config = dict(
    num_hidden_layers=13,
    hidden_size=384,
    n_experts=64,
    experts_per_token=4,
    d_expert=32,
    d_shared_expert=128,
    hidden_act='swiglu',
    moe_layers=[1, 2, 3, 4, 5, 6, 7, 8, 9, 10, 11, 12],
    router_score='softmax',
    normalize_top_k=True,
    routed_scale=2.5,
    balance_loss=0.00065,
    balance_bias=True,
    init_std_router=0.0124,
    lr_router=0.000842,
    vocab_size=8192,
    norm='rmsnorm',
    norm_eps=1e-06,
    tie_word_embeddings='early',
    optimizer='muon',
    learning_rate=0.00622,
    beta1=0.95,
    batch_tokens=[16384, 32768, 49152],
    max_seq_len=1024,
    train_tokens=313800000,
    max_steps=10078,
    dataset='wikipedia_en',
)
Below are experts of layer 6 (counted from 0) of a mixture-of-experts language model. Rows are named router (the router's row for the expert), down (a neuron's output weights, with its number) and show model dimensions 288-383. Each number is 128 + 24 x the weight over its row's rms, rounded and kept within 0 to 255.
After each expert's rows: a language model's description of what the expert responds to. This comes from a sample of Wikipedia text that the model never trained on.

# expert 45
router [166 154 120 169 123 102 121 153 124 138 149 111 134 164 165 121 132 111 130 153 165 130 159 180 150  82 104 167 117 162 157 115 132 101 148 152 166  94 165  74 112 163 119 141 107 113  96 110 146 109  68  98 153  99 155 144  96 172 119 125 128 112  79 142 152 114 157 113 111 166 129 155 113 122 109 120 167 149 161 146  77 114 152 106 115 150 128 177 122 144 152 137 124 135 127 127]
down0 [156  93 136 146  80  78 123 150 130 156 104 110  87 127 158  85 111  92 163 130 115 125 173 160 117 129 128 110 136 136 119 103 131 131 141 122  84 138 133 124 132 125  95 129 105 137 113 124 142 120 166  92 135 180 134 132  92 138 121 138 102 139 149 133 109 149 142  75 109 158 133 138 140 112 102 113 146 149 127  98 144 155 101 140 125 100 150 128 135 119 149 112 146 121 139 121]
down1 [142 158 121  90 145 148 110 128 142  78 125 111 138 114 146 158 160 132 117 113  98 165 137 129 100 152 129 150 112 137 133 161 143 116 101 108 117 118 144 148 135 132 156 107 151 134 143 126  94  91 121 155 120 109 130 141 105  94 129  88 110 155 120 128 127 143 103 145 145 130  93 158 119 105 117 141 160 140  97 122 138 188 146  93 125 117 103 101  90 132 107 137 129 137  78 120]
down2 [160 140 154 128 135 161 128  73 198 164 172 143 165 149 120 136 166 109 176 106 128 146 125 167 143 146  98 142 107 129  94 120 122 118 155 122 126 147 149 109 147 117 117 104 107 124 168 112  79 106 144 116 153 106 147 119 119 177 104 168 150 125 139 115 117 154 132 116 123 171 102  88 172 138 113 162 111  70 124 123 128 119 162  98 130 102 124 109 125 135 137 127 121 114 153 123]
down3 [155  89 145  98 142 162 140 140 149 124 127 128 142 118 126 135 124  87 113 113 131 163 122 177 166  94 135 132 117 125 136 137 114 120 118 158 147 123 156 136 150 131 121 160 156 129 148 133 134 122 128 180 160 172 104 141 134 140 130 136  91  94 144  80 143 148 111 117 163  80 175  77 134 175 136 187 124 159 126 114 115 115 124 122  96 147 139 155 141  97  86 122 157 150 158 152]
down4 [140 118 113 120 130 110 109 138 121 133 150  89 153 157 163 131 136 143 166 133  69 151 110 130 119 100 143 137 118 139 126 140 120 115 119 138 150 108 115 190 143  93 144 150 135 145 169 109 103 132 113 132 156 151  93 109 126 173  97 174 144 133  84 107 118 128  85 147  98 139 136 138 103 126 110  98  91 171 141 145 124  78 108 129 154 117 109 106 132 128 133 113 101  95 142 127]
down5 [133 127 126 163 147 144 123 147 110 172 122  89 139 141 128 133 106 122 135 106 108 127 140 135 148 109 114 105 130  83 124 125 101 151 114 121 123 153 160  84 124 153 106 107  86 130 139 138 105 152 108 115 129 115 178 115 114 170 156 152 137 117 123 137  89 118 118 146 138 156  91 118 172 101 114 140 135  89 109 150  81 163 129 120 112 184  95 113 113  58 121 102 114 142 107 162]
down6 [104 147 139 111 122 125 144 108 141 142 169  95 110 135 112 162 132 139 102 105 118 130 137  88 149 114 132  80 149 139 153 155 175 136 113 119 175 127 161 144 129 124 155 118 128 175 132 142  99 109 108  92 165 116 156 149 166 109 144 149 131 108 118 135 120 144 164 135 123  74 103 126 153 150 171  87 131 101 169 131 147 158 101 143 148 113 150 132 179 130 115 131 137 127 115 148]
Standalone space tokens, mostly before a number after a noun or month, such as Psalm 6, Division 1; also closing brackets.

# expert 10
router [ 75 160 115 151 166 151 114 104 148 116 122  66 146 143 161 160 114 147 145 158 119 132 105 152 145 117 123 133 138 137 139 147  99 144 139 145 153  77 138 136 142 112 183  84 131 115  62 120 136 128 142 108 147 117  91  95 130 133 187 133 119  99 140  96 143 109 125  75 101 167 141 130 109 109 145 135 111 159 133 107 137 157 143 161 118  95 122 184 136  93 177 137 126 105 167 145]
down0 [141 149 146 108 106 131 119 146  90 156 158 152 140 134 141 193  97 154 119 120 160 119 121 112 118  93 128 111 121 159 139 141 124 113  96 136 141  76 107 156 121 103  74 132 137 134  93 122 166 106 146 121 138 138 115 147 169  91 135 132 113 126 128 164  95 107 163 143 142 145 146 121 104  89 168 109 129 126 111  85 115 202 132 144 113 106 163 162 129  95 120  94 162 116 136  96]
down1 [131 150 120 127  94 143 119 140  78 129 134 123 117 126 127 122  78 146 149 135 162 104  89 132 135 126 132 127 127 123 141 166 133 113 169  77 138 144 139 120 152 108 117 175 115  95  93 150 111  89 106 148 170 127 135 155 164 121 147 186 120 157 155 120 146 147 126  94 111 212 108 164 127 114 127 140 136 105 136 104 117 157 107  99 131 123 157 146 142 144 122  83 144 139 137 123]
down2 [143 135 118 134 114 150  99 191 142 115 118 148 135 106 113 138 128 151 128 181 106 114 120  97 146 116 123  80 139  84 104 151 133 172 135 107 141 104  99 122 170  98  97 153 179 168 102 101 115 178 125 129 110 188 121 137 122 107 138 121 150  96 108 126 142 110 101 160 141 134 113 105  97 154 168 144 128 131  83  94 154 139 129 126  96 107 135 154 137 147 124 128 149 111 138 122]
down3 [114 128 131 132 165 115  94 170 170 140 162 137 109 119 120  91 113 116  95  99 124 147 106 111 121 103 113 137 139  71 101 107 146 150 117 107  95 121 106 101 136 133 152 132 134 119  91  94 148 147 157  88 152 110 131 133 120 137 120 149 164 133 119 153 108 108 116 134 132  91 117 112 115 117 100 119 144 125 129 119 149 148 127 152  99 134 134 102 136 132 144 115  98 108 124 146]
down4 [163 119 153 135 126 153 141 143  86 144 138 130  95 103  91  85 131  76 154 115 140 130 171 116 126 169  92 131  96 124 103 119 107 103  94 115 183  93 153 128 156 150  94 126 120 115  93 118 146 112 154 121 125 137 117  82 169 152 124 141 152 163 156 119 126  96 128 120 157 118 146 104 145 128 100 120 166 133 163  95 127 131 140 111 120  95 133  90 136 118 114 104 130  88 114 135]
down5 [161 130 144  77  89  83 162 132 147 115 168 114 117 134 123 137 114 154 165 160 114 137 107 147 146 136  91  91  98 143 122 168 176 121 140 120 139 139 145  92 159 129 128 145 126 174  78 120 136 125  99 140 131 134 113 117 128 157 113 110 131 135  88 157 151 143 146 131 138 158 135 172 113 100 136 127 129 149 123 149  71 149 177 150 148 134 123 204 142 119 103 142 179 117 103 136]
down6 [164 125 171 114 129 151 189 130 132 118  85 130 147 111 147 124 150 145  99 144 116 140 156 128 113 120 108 107  85 120  95 116 138 129 102 172 130 109 108 111  99  74  94 148 144 141 181 135 154 116 111 139 122 187 108 157 106 139 118 181 144 151 133 118 148 152 153  79 119 131 109 127 121 114  88 173  96  84 161 130 140 125  83 126 129 159  94 122 151 126 136 127 179 112 127 124]
Standalone space tokens before a year, number or name, typically after in, by, during or table pipes, such as in 2015.

# expert 37
router [124 161 142 122 107 149  99 111 149 109 138 101 156 130  97 187 160 120  97 158 125  87 145 103 142 111 114 109 125 140 111 127 130 140 110 148 129 135 154 126 125 115 146 126 148 118 146 112 138 122 146 123 117 113  59 106 111 118 115 144 130 144 136  96 131  98 124 157 136 159  64 110 110 121 145 117 123 146 114 112 155 111 125 105 133 122  93 102 149 179 149 136  91  73 145 109]
down0 [ 93 122 167  95 144 122 130 104 144 156 161 162 161 125 177 109 146 119 124 124 129 149 137 143 143 153 132 116 107 166 121 133 132 140 123 126 119 149 137 139 154 155 128 114 166 104 133  90 111  97 124 131 159 115 147 129 106 144 104 110 103 119  99 163 150  79 167 102 144 120 117 110 119 124 137 120  92 144 141 130 124 130 157  99 100 156  97 146 118 115 130 123 164 117 203 115]
down1 [149 111 101 156  92 112 124 158 118 106 136  80 135 138 139 143 115 120 148  91 118 147 125 120 126  75 125 127 151 142 112 149 144 119 105 128 132 100  80 139 115 114 132 113  93 134 118 128  94 139 133 139 129 152 123 155 145 149 150 110 107 140 146 174 103 138 186 149 117 117 125 118 116 127 128 147 127 145 116 114 103 141 125 133 123  99 131 142 128 153  94 102 160 138 130 153]
down2 [132 150 121 113 127 118 150 128 100 120 136 148 153 124 140 141 134 132 128 134 115 164 123 139 102 118 123 136 155 105 115 126 101  95 144 109  85 133  68  96 108 137 101 103 128 171 137 160 130 181 168 111 171 141  95  87 148 137 125  99  96 141 164  99 109 123 112 100 114 133 137 109 118 133 127 135 109 140 123 115 111 136 143 153 140 149 130  91 123 156 138 199 109 166 104 119]
down3 [139 137 121 120 127  98 173 141 166 106 123 109 111 128  99 136 115 123 146  69 160 128 121 147  78 161 150 147 105 140 146  81 154 108  85  79 126 141 146 129 123 133 166 127 139 137 156 123 111  88 103 166 142 124 115 109 124 122 131 115  90 123 165 130 113 127 127 146 127 138 110 128  74 129 137 170 133 139 128 145 155 166 123 116 123 153  91 140 123 126 131  87 120 126 113 107]
down4 [146 119 110 155 129  85 148 139 117 112  87 137 133 110 134 112 121 113 115 136 156 134 178 140 144 124 120 120 122 104 168 135  97 138 141 166 135 189 130 123  83 159 124 117  90 125 131 157 168  74 126  69 138 137 129 147 159 118 150 122 124 112 153 133 166 133 154  93 100 137 107  99 136 109 131 169 147  79 118 149 122 158 116 127 172 125 117  85 113 149 150 107 138 115 104 149]
down5 [120 133 104 121 152 112 151 124 104  70 127 146 146 102 109 103 100 139 134 126 138 142 156 176  69 111 138 164 162  96  97 143 121 118 131 110 147 136 130 127 132 168 148 139 109 152 141 151  99 154 154 128 176 141 132 149 126 111 123 137 116 112 143 124 122 125 104 115 123 115 146 145 118 137 124 115 148 111 191 115 113 135 149 123 135 119  92 127 116 105 113 137 148 122 139 111]
down6 [128 145 168 106 112 153 136 118 132 114 110 129 165 146  83 148 136 121 102 128 145 147 166 136  86 104 148 139 123 125 137 162 120 130  86 131 120 142 127 105 147 121 156 139 148 121 138  97 164 109 110 142 133 131 105 111  84 144 126 120 163 142  82 179 146 106 122 173 128 106 135 135 164 121 184 128  95 102 183  86  96 129 112 138  99 119  93 115 150 136 138  83 102 113 151 138]
Adjectives and function words right after the, a or a possessive, e.g. only, first, largest, original, most, plus following of.

# expert 32
router [120 129 154 107 182 154  88 163 138 162  79 147 153 115 126 116 154 181 100 131 142 170  76 115 141 109 140 152 141 144 186 128 107 128 162 152 152 121 104 173  97 121  98 148 151 137 128 121 115 135 158  79 135 120 140 128 124  92 105  90 106 126 160 102  79 107 119 138 190 109 109 124 141 101 148 149  94 102  74 146 125 136 157 116 120 143 152  76 140 173 123  99 113 134 120 165]
down0 [129 149 112  98 134 129 118 129 123 109  94 128 103 163 165 109 134 118 168 145 109 165 168  97  76  82 121 136 110 146 140 138 104 120 126 140 120 130 104 117 126 154  84 144 108 145 134  94 165 146 170 129 148 152  89  96 179 127 125 169 101 148 104 172 128 133 144 145  78 166 119 111 177 161 112 125 113 112  93  94 118 137 106 132 118  93 154 125 103 158 101 137 119 136  98 106]
down1 [128 155 109 107  98 111 134 109 141 110 138 108 105 115 127 124  80 119 174  89 103 123 118 138 151 100 141 148 162 137 126 111  97 108 113 129 118 116 110 114 118 106 146  98  95 145 124 159 139 121 144 103 140 134 153  83 127 118 184  99 175 163 118 137 136 127 140  98 140  99 139 144 166 145 103 139 126  85 160 146 105 116 112 150 145 121 155 106 140 109 126 137 134 156 125  93]
down2 [138 139 123 119 112 174 133 142 108 101 104  99 106 145 129 141  84 121 172 169 152 102 141 119 122 139 125 114 173 105 130 165 109 142 127 117 125 165 143 132 172 169 147  85 118 116 113 103  69 149 120 123 126 117 124 117 134 148 107 140 111 104 168  97 143 121  82 148 102 116 126 104 135 131 136 137  81 143 165 145 124 123 157 125 117 128 121 140 122 148 107  78 103 156 128 128]
down3 [117 131 124 146 124 126 123 119 150 155 133 142 123 123 119 132 131  90 163 108 108 163 107 118 134 131 124 146 151 126 129 142 138 106 119 117  85 114 111 148 128  96  87 128 197  79 116  96 143 140 156 134 123 117  80  99 125 121 143 141 151 157 133 156 147 151 114 169 156 135 133 133 131 127 134 170 124 121 119 125 167 161 126  89  93  99 170 150 110 101 127 155 123 140 112 135]
down4 [141  70  93 129 142  94 121  85 115 136 129 121 125 160 100 136 118  80 171  80 141 140 149 155 146 103 105 139 134 171 140 111 124  97 135 131 165 144 132 113 142 125 100 135 159 141 136 150 156 109 100 111 114 143  95 109 116 154 154 131 158 112 131 151 105 163 106  87 125 105 106 112 163 133 164 131 185 133 101  98 175 140 142  96 139 137 117 105 145 127 133 139 137 114 127 149]
down5 [126 143 137 102 113 114 127 151 132 101 118 135 120 133 120 150 126 131 112 101  88 130 134  96 127  86 128  76 158 140 157 122 152 148 108 109 111 132 139 118 145 103 150 127 106  88 130 173 121 138 104 156 115 147 137 168 104 147 112 154 118  95  96 140 109 171 138 147 112 134  91 100 132 142 124 122 150 196  98 144 141 140 138 137 164 101  92 145 108 146 108 139 152  99 135 122]
down6 [161 187 124 149 122 130  90 139 145 160 109 113 122 114 111 148 134 145 178 145 147 123  87  96 133 121 148 153 132 152 113 132 105 116  94 118 104 105 131 140 111 147 118 109 168 115 104 130 122 133 136 143 115 125 145 136 158 127 140 159 117 139 111 110 144  94  97 155 140 110 151 131 130 114 140 102 168 188 140 156 125 140 149 128 130 108 134 144 142 128 115  83  87 138 136 119]
Pipe characters beginning or separating Markdown table rows and cells, plus colons, semicolons and == heading markers.

# expert 63
router [129 118  85 132 155 147 117  98 141 116 140 128 140 129  96 134  89  90  96 124 113 109 150 126 129 103 142 142 142 160  94 127 106 126 108 136 164 124 115 104 123  95  92 139 146  74 170 127 140 139 151 118 131 108 102 126 123 142 147 142 154 129  88 104 143 171 133 151 138 125 112 107  81 161 106 101 129 148 124 115 118 172 103 130  77 139  93 123 118  80 127 131  80 108 125 118]
down0 [ 90 135 160 129 130  95 106 165 142 121 128 106 121  85 145 114 130 155 144 164 110 122 124 161 102 115 104 130  87 105 143 105 116 109  98 130 118 106  80  86  91 171 142 126 113 120 101 114 134 133 147 124 116  73 142 122 106  85 173 113  99 127 156 160 165 103 139 133 117 160  96 154 145 115 119 113 154 115 114 142 115 101 170 134 142 145  84  91 118 142 119 142 156 159  65 145]
down1 [139  86 121 134 114 125 122 126 113 146 119 118 110  92 151 154 145 118  90 124 149 123 112 151 131 145 104 154 144 100 132 164 103 125 110 149 129 101 101 119 107 125  83 112 123  93 111 107 118 137 134 137 102 135 141 110 121 121 116 157 133 168 119 119 108 124 134 135 108 104  82 142 130 131 187 101  94 140 120 137 138 128 122  84 155 105 120  96 108 140 121  72 162 110 122 158]
down2 [126 107 152 174 130 133  92 124 136 148  93 130 155  95 146 107 134 141 131 139 124 113  79 146 156 117 141 131 125 150 173 134 134 102 132 125 152  79  64 107 130 100 176  89 195  96 135 132 153  90 142 100 139 126 102 108  87  96 135 147 152 119 111 165 148 127 126 157 118 124 108 156 146 151 162 104 110 125 113 117 132 107 125 130 146 124 137 107 158 167 105 118 135 115 154  68]
down3 [110 144 120  97 144 107 163 150 122 125  99 137 121 108  95 112 108  96 102 167 177 159 141 123 134 126 138 100 112 124 105 116 159 134 102 123 126 145 143 148 124 138 177  63 138  79 140 136 128 154 126 126 176 151 154 142 156  93  84 153 117 137 146 110 165 124 100 106 114 110 110 107 125 137  91 134 140 124 149 139 141 166 123 111 145 137 136 142 141 143 137 163 127 138 118 136]
down4 [118 133 142 145 155 107 135  97 100 124 115 137 131  87 103 135 134 147 103 158 125 137  65 101 118 129 126 128 156 112 104 136  94 130 138 147 172 130 102 119 127  89  83 120 135 104 129 130  94 142 175 119 131 144  95 114 122 109 132  98 163 107 129 103 107 143 147 131 123  63 139 136 120  94 166 149 128 118 148 126 164 156  89 121  85 171 120  99 163 101  70 124 118 123 156 152]
down5 [111 154 149 121 130 105 122  98 142 141 104 177 147 163 109 135 119 113 124 100 117 129 127  94  98 110 135 160 137 121 133  87 144 105 133 129  96 143 149 112 110 135 110 107 112 138 154  98 127 132 151 150 166 145 115 149  76 114 104 100 127 144 101 102 127 132 140 136 115 127 140 163 131 142 105 127 133 121  74 108 132 140 125 125  91 121  88 115  87 137  93 116  90 154 125 140]
down6 [106 115 146 144 104 136  97  97 170 121 116 153 141 108 129 105 127 127 127 139 128 124  61  72 117 160  85 108 117 149 142 123 125 173 125 145 112 134 117 139 122 167 101  97 123  99 127 142 110 146 138 150 172 142 139 129 110 142 130 131  97 159 135 134 145  98 148 159 164  68 161 120 158 112 140 130 116 158 152  90 112 133 105  93 115 126 153 142 146 124 104 160 126 131 164 132]
Common adjectives and quantity words after the, a or with, such as new, former, large, same, other.

# expert 28
router [121 128 158  93 104 145 134 130 121 107 124 140 135  76 134 142 128  70 140 157 149 163 129 147 132 111 122 122 119 183 143 132  97 140 104 152 145 142 100 165 180 125 132 160  60 140 154  99 131  87 140 161 132 118  71 116 127 116 129 158 153 143 106 141 125 118 167  71 131 118 130 159 127 104  96  78 135 134 116 130  93 137 127 172 116 125 129  99 100 138 138 184 145  99 138 120]
down22 [100 192 108 115 146 134 110 141 128 107 124 133  74 133 111 173 150  84 168 134 173 113 152 155 121 130 114 146 118 125 167 120 136  83 143 171 143 111 127 144 118 116 149 132  86 110 128 100 136  58 158  88 131 106 105 123 140 107 115 162  75 146  85  89 129 122 121 137 108 118 123 177 105 115 105 127 148 134 113  89 127 118 106  84 113  89  83 124 104 131 126 124 126 126 142 119]
down23 [149 156 144 153 132 109 157  92  97 158 114 118 172 106 109 109 133 143 138 102 115 163 129 113 136 127 174 196 133 122 134 120 151  90  73 121 160 139 122 165 176 102 116 129 126 162 119 143  97 101 162 126 111 136  77 170 130  89 114 150 104 130 121 119 112 133 138 125 104 101 146 144 174 130 113 132 140 141  92  96 134 160 138 176 110 104 107 119 124 121 122 123 153 101 171 122]
down24 [ 91 133 147 121 118 142 112 124  93 134 104  63 131 118 108 153 138 109 152 149 152 117 104 104 108 139 136 165 138 132 131 100 147 128  75 112 106 130 123 174 129 125 101 112  96  84 121 109 128 127 149 129 126 129 159  87 170 118 111 129 113  90  83 113 115 125 152 149 111 152 100 126  73 117  74 147 151 147 127 141 170 116 111 125 173  97 147  99 135 144  93 138  95 133 129 127]
down25 [157 126 139 129 126 126 103 121 192 123 136 128 162 132 118 110 110 121 111 126 117 120  90 114 140 105 139 104  92 150 159 125 125 112 126 139 131 113 132 159 144 140  63  76 117 112 103 141 139 126  91 153  99 117 140 124 113  95 116 107 166 157 161 142 112 114 156 179 124 109 101 118 115  91 121  98 110 129 112 125 125 143 109 110 159 136 162 120 108 158 176 111  89 114 153 153]
down26 [ 91 138 143 116 163 181  97  73 109 107 149 128 105 116 178 129 149 120  88 125 133  75 124 121 112  85 104 143 154 149 179 111 120 133 133 146 119 161 106 122 119 143 124 146 128 131 139 124 106 108 100 126 139 132 136 194 156 136  86 108 116 105 140 124 128 160 106 127 121 114 127 129 137 143 111 170 159  88 130 165 157 138 137 127 105 140 112 111 126 126 132 151 121 100 145 106]
down27 [169  82 109 157 102  99 145 123  95  95 144 123 137  82 127  99 124 150 147 178  99  83 124 104 170 132 158 162 141 127 138 140 147 109 109  65  74 119 111 132 140 125 148 135 122 139  96 143  93 161 131 128 116 133 120 111 134  92 132 146 134 179 147 119 140 139 154 136 140 138 137 140  79 164 123 138  91 125 140 138 147 139 146 132  99  77 139 115 114 126 145 156 122 140 113 135]
down28 [115 104 129  95 167 126  70 119 139  85 123 111  86  93 131 151 135 132 180 134  89 124 157 134 130 125 134 134  92 151 140 128 164 142 128 133 122 139 146 126 125 136 143 121  78 128 151 104 113 117 166 134 152  99 123  96  87 109 115 141 100 122 134 118 143 105 161 140 142 117 148 107 151 118 101  86 117 134 100 123  47  78 149 138 132 133 157 107 110 123 132 133 164 159 162  90]
Table pipes, semicolons, colons and commas ending clauses, plus list introducers such as including, include, such as and dashes.

# expert 40
router [166 126 150 126 151 132 199 125 153 117 109 153 163 103 112 143 111  88 133 134 119 136 116 118 126 163 140 159 180 105  77  95 162 140  96 114 123 149  99 143  97 112 118 140 140 125 169  97  75 136 128 137 124 192 178 154 144 137 144  82 111 142 130 104 111 168 146 140 106 101 151 123  97  77 152 161 123 149  78 113  89 141 112 123 123 155 120 103  99 136 114 153 138 114 103 101]
down0 [130 110 129 129  97 150  49 139 148 153 154 126 160  88  96  91 150 111 122 107  98 124 136 159 134 137 134 134 140  74 126 140 155 104 106 107  86 172 139 119 128 122 138 147 109 140 109 110  98 143 153 148  99 114 123 135  91 115 139 112 107  86 146 170 186 112 115  67 146 152 100 125 147 139 172 118 163 154 133 123 116 108 135  69 138 115 151 116 141 118 154 126 133 120 137 128]
down1 [123 116 139 141 130 153 175 165 125  82 119 136 104 103 133 131 129 120 111 156 119 115  99 126 119 146 145 104 183  99 138 107 153 105 153 115 160 152 145 122  93 117 101 154 197 117 108 137  97 128 127 123 147 106 121 137 100 144 139 118  72 121 140  72  92 107 131 151 158  92 118 124 123 133 137 164 112 144 119  79 142 142 109  73  81 168 144 160 141 114 154 136 155 117 143 101]
down2 [101 152 122 118 130  98 123 100 126 180 138 111 146 124 118 100 153 151 103 103 171 124 142 178 158  64 121  98 155 121 110 111 120 101 141 140 123 120 124 104 136  94 164 113 122 139 142 145 110 109 129 131 125 107 155 102 133  87 147  79 128 137 170 137 113 141 100 141 117 152 122 133  79 131 133 160 137 162 137 129 171 134  84 115 117 115 105 114 127 131 125 131 116 129 152 124]
down3 [138 119 158 146 130 119 141 128 129 112 157 135  92 151 153 116 121 112 138 132 127 122 132 120 167 157 127 114 111 193 163 124 125 138 120 156 111 131 122 109 132 116  64 152 151 135 110 111 157 120 177 148  82 145 137 110 107 114 130 134 157 116 178 130  95 102 131 116 139 101 117 138 121  64  80 184 134 100 124  90 145 150 100 140 141 156 147 126 140 141 121 171 137 129 144 139]
down4 [151 112 135 121 120 140  92 136 119 145  97 115  73 121 144 144 119 144 130 127 139 122 110 104 146  86 127 136 128 120 139 127 129 154 126 106 180 100 107 166 141  52 118 166 113 142 117  99 117  97 134 144 146 141 159 154 155 170 106 132 124 106  94 123 166 151 141 141 112 123  73 109  71 114 136 156 118 144  98 137 150 146  93 157 147 128 102 127 102 147 150  97 118 153 103  87]
down5 [144  68 155 126 110 167 138 113 115 135 164  91  81  98 173 165 157 145 176 106  89  71  60 152 107 100 129 128 105 182 123 119 111 135 112 135 101 122 126 117 162 168 109 112 105 164 165 144 114 145 122 133  96  92  97 112 159 118 132 138 130 106 152 113 102 145 143  93 137 119 136 120 147 118  89 130 127 126 108 176 120 109 122 111 131 118 139 136 132  65 121 113 107 139 128 103]
down6 [149  92 151 127 126 149 193 161 150 134 137 118 117 105 106 114 150 119 109 149 129 126 103 167 141  95 125 102 141 146 131 156 109 132 146 115 138 132  72 120 121  79  96 121 134 132 205 138 124 200 143 128 149 131 104  93 138 121 123 133 133 128 135 116 109 139 152 119 136 157 141 175 136  97 123 132  85 151 113  92 107 129 147 114 135 147 114 139 128 102 145 149 122 133 106 120]
Prepositions and particles right after a verb or noun, especially spatial ones such as around, into, across, between, about, off.

# expert 18
router [159 139 141 148 165 136 113 164 141 127  79 115 107 134 123  81 113 140  87 150  96 136 175 130 145 147 147 109 109 120 115 119 170 121 140  97 113  71 106 149 145 125 106 118 149 118 116 158 120 163 128 127 161 133 172 129 106 124 109 117 103 145 146 167 138 126 125 136 147 138 146  95 122 127 120 134 173 165 148 121 120 128 134 105 130 170 123 130 117 143 132 105 121 112 156 144]
down7 [ 82 119 123 157 113 155 108 178 133 114 132 106 182  89 136 149 129 156 137 131 167 106 134 170 104 167 101 153 140 173 136 128 121 144 165 161 141 117 139 145 125 132 128  84 135 103 131  92 118  87 125 203 149  87 153 127 154 146 129 161 136 133  98 153 149 159 126 127 140 122 141 127 117 103 150  83 132  97  98 129 106 111 110 141 141 126 152  93 128  94 133 130 178 136  69  73]
down8 [ 92 155 128 114 124 105 117  87 145 109 115 192 109 103 120 108 193 149 124 141 158 126 137 167 153 104 146 127 123 173 134 103 126 132 127 114 134 159 157 148 133 114 116 122 116 118 171 142 159 125 141 156 129 106 132 138 113 110 115 130 133  91 136 126 131 149 167 100 127  91 129 110 131 106 128 153  86 138 105 130 130 133 112 130 172 126 105 115 120 120 117 191 111 114 112 100]
down9 [135 127 141 179 116 149 161 104 104 187 108 156 103 100 124 154 165 121 109 120 161 117 109  71 171 123  92 117 122  92 126  93 111 108 160 168 154 118  72 116 118 146 121  90 136 119 115  97 139 129 132  77  82 135 131 121  95 110  97 132  99 136 119 138 166 130 115 137 150 102 125 126 127 128 136  96 107 105 122 117 140 127 137 144 105 122 108 148 112 101 122 122 144 150  70 103]
down10 [111  98 124 141 113 129 118 152 161 124 131 125 122 109 106 151 134 135 147 135 151 128 109 167 140 139 110 163 151 157 119 145  92 132 106 145  85 140 104 134 100 112 122 122  96 161 141 115 133  99 127 163 158 134 121 134 126 151 132 114 131  90 107 160 100  93 109 150 118 152 117 131  75 135  63  84 142 135 168 153 116 113 139 109 121  93 163 104 134  98 136 134 103 133 120 129]
down11 [101 126 137 172 121 123 148 152 136 140 142 138 150 134  95 155 107 140 124 141 146 140 167 106 118 137 135  94 117 114 136 112 136 123 152 163 116 133  96 113 147 135 131 112 171  84 143 158  98 109 130 125 166 131 135 118 140 144 113 135 183  87 127 136  75 133 142  69 108  64 150 135 116 130 130 117 155  85  99 119  88  99 107 104 101 167 115 125 137 128 154  90 120 150 130 120]
down12 [130 121 115 149 106 102 108 155  90 117 154 107 139 131 169 134 138 132  74 161  82  85 126  98 157 124 109 141 108 121 135 151 123 124 122 126  94 102 105 110 125 164 120 113 141 107 144 132 131 141 133 120 163  89 124 138 142 146 169 164 118 114 156 148 139 133 110 130 133 166 158 115 128 150 107 128 160 109 133 122 159 166 106 121 138 160 224 121 151 131 114 122 152 129 137 112]
down13 [131 131 122 156 123 125 117 151 101 116 147 150 103  95 139 126 140 124 118 120 154 129 149 149 111 152 133 121 177 119 146 150 139 142 131 130 135 135 103 159 108 141 160 130 139 155 173 182 155 117 144  95 115 161 113 157 122 134 113  92 125 117 148 128 141 144 109 101 134  83 128 116 118 155 117 126 132 129 118 163 124 100 101 130 143 143 153 132 163 110 119 137 150 116 133 124]
Spaces, pipes, slashes and unit symbols between numbers in tables, measurements and coordinates, such as ft 3 in, km², lb, °.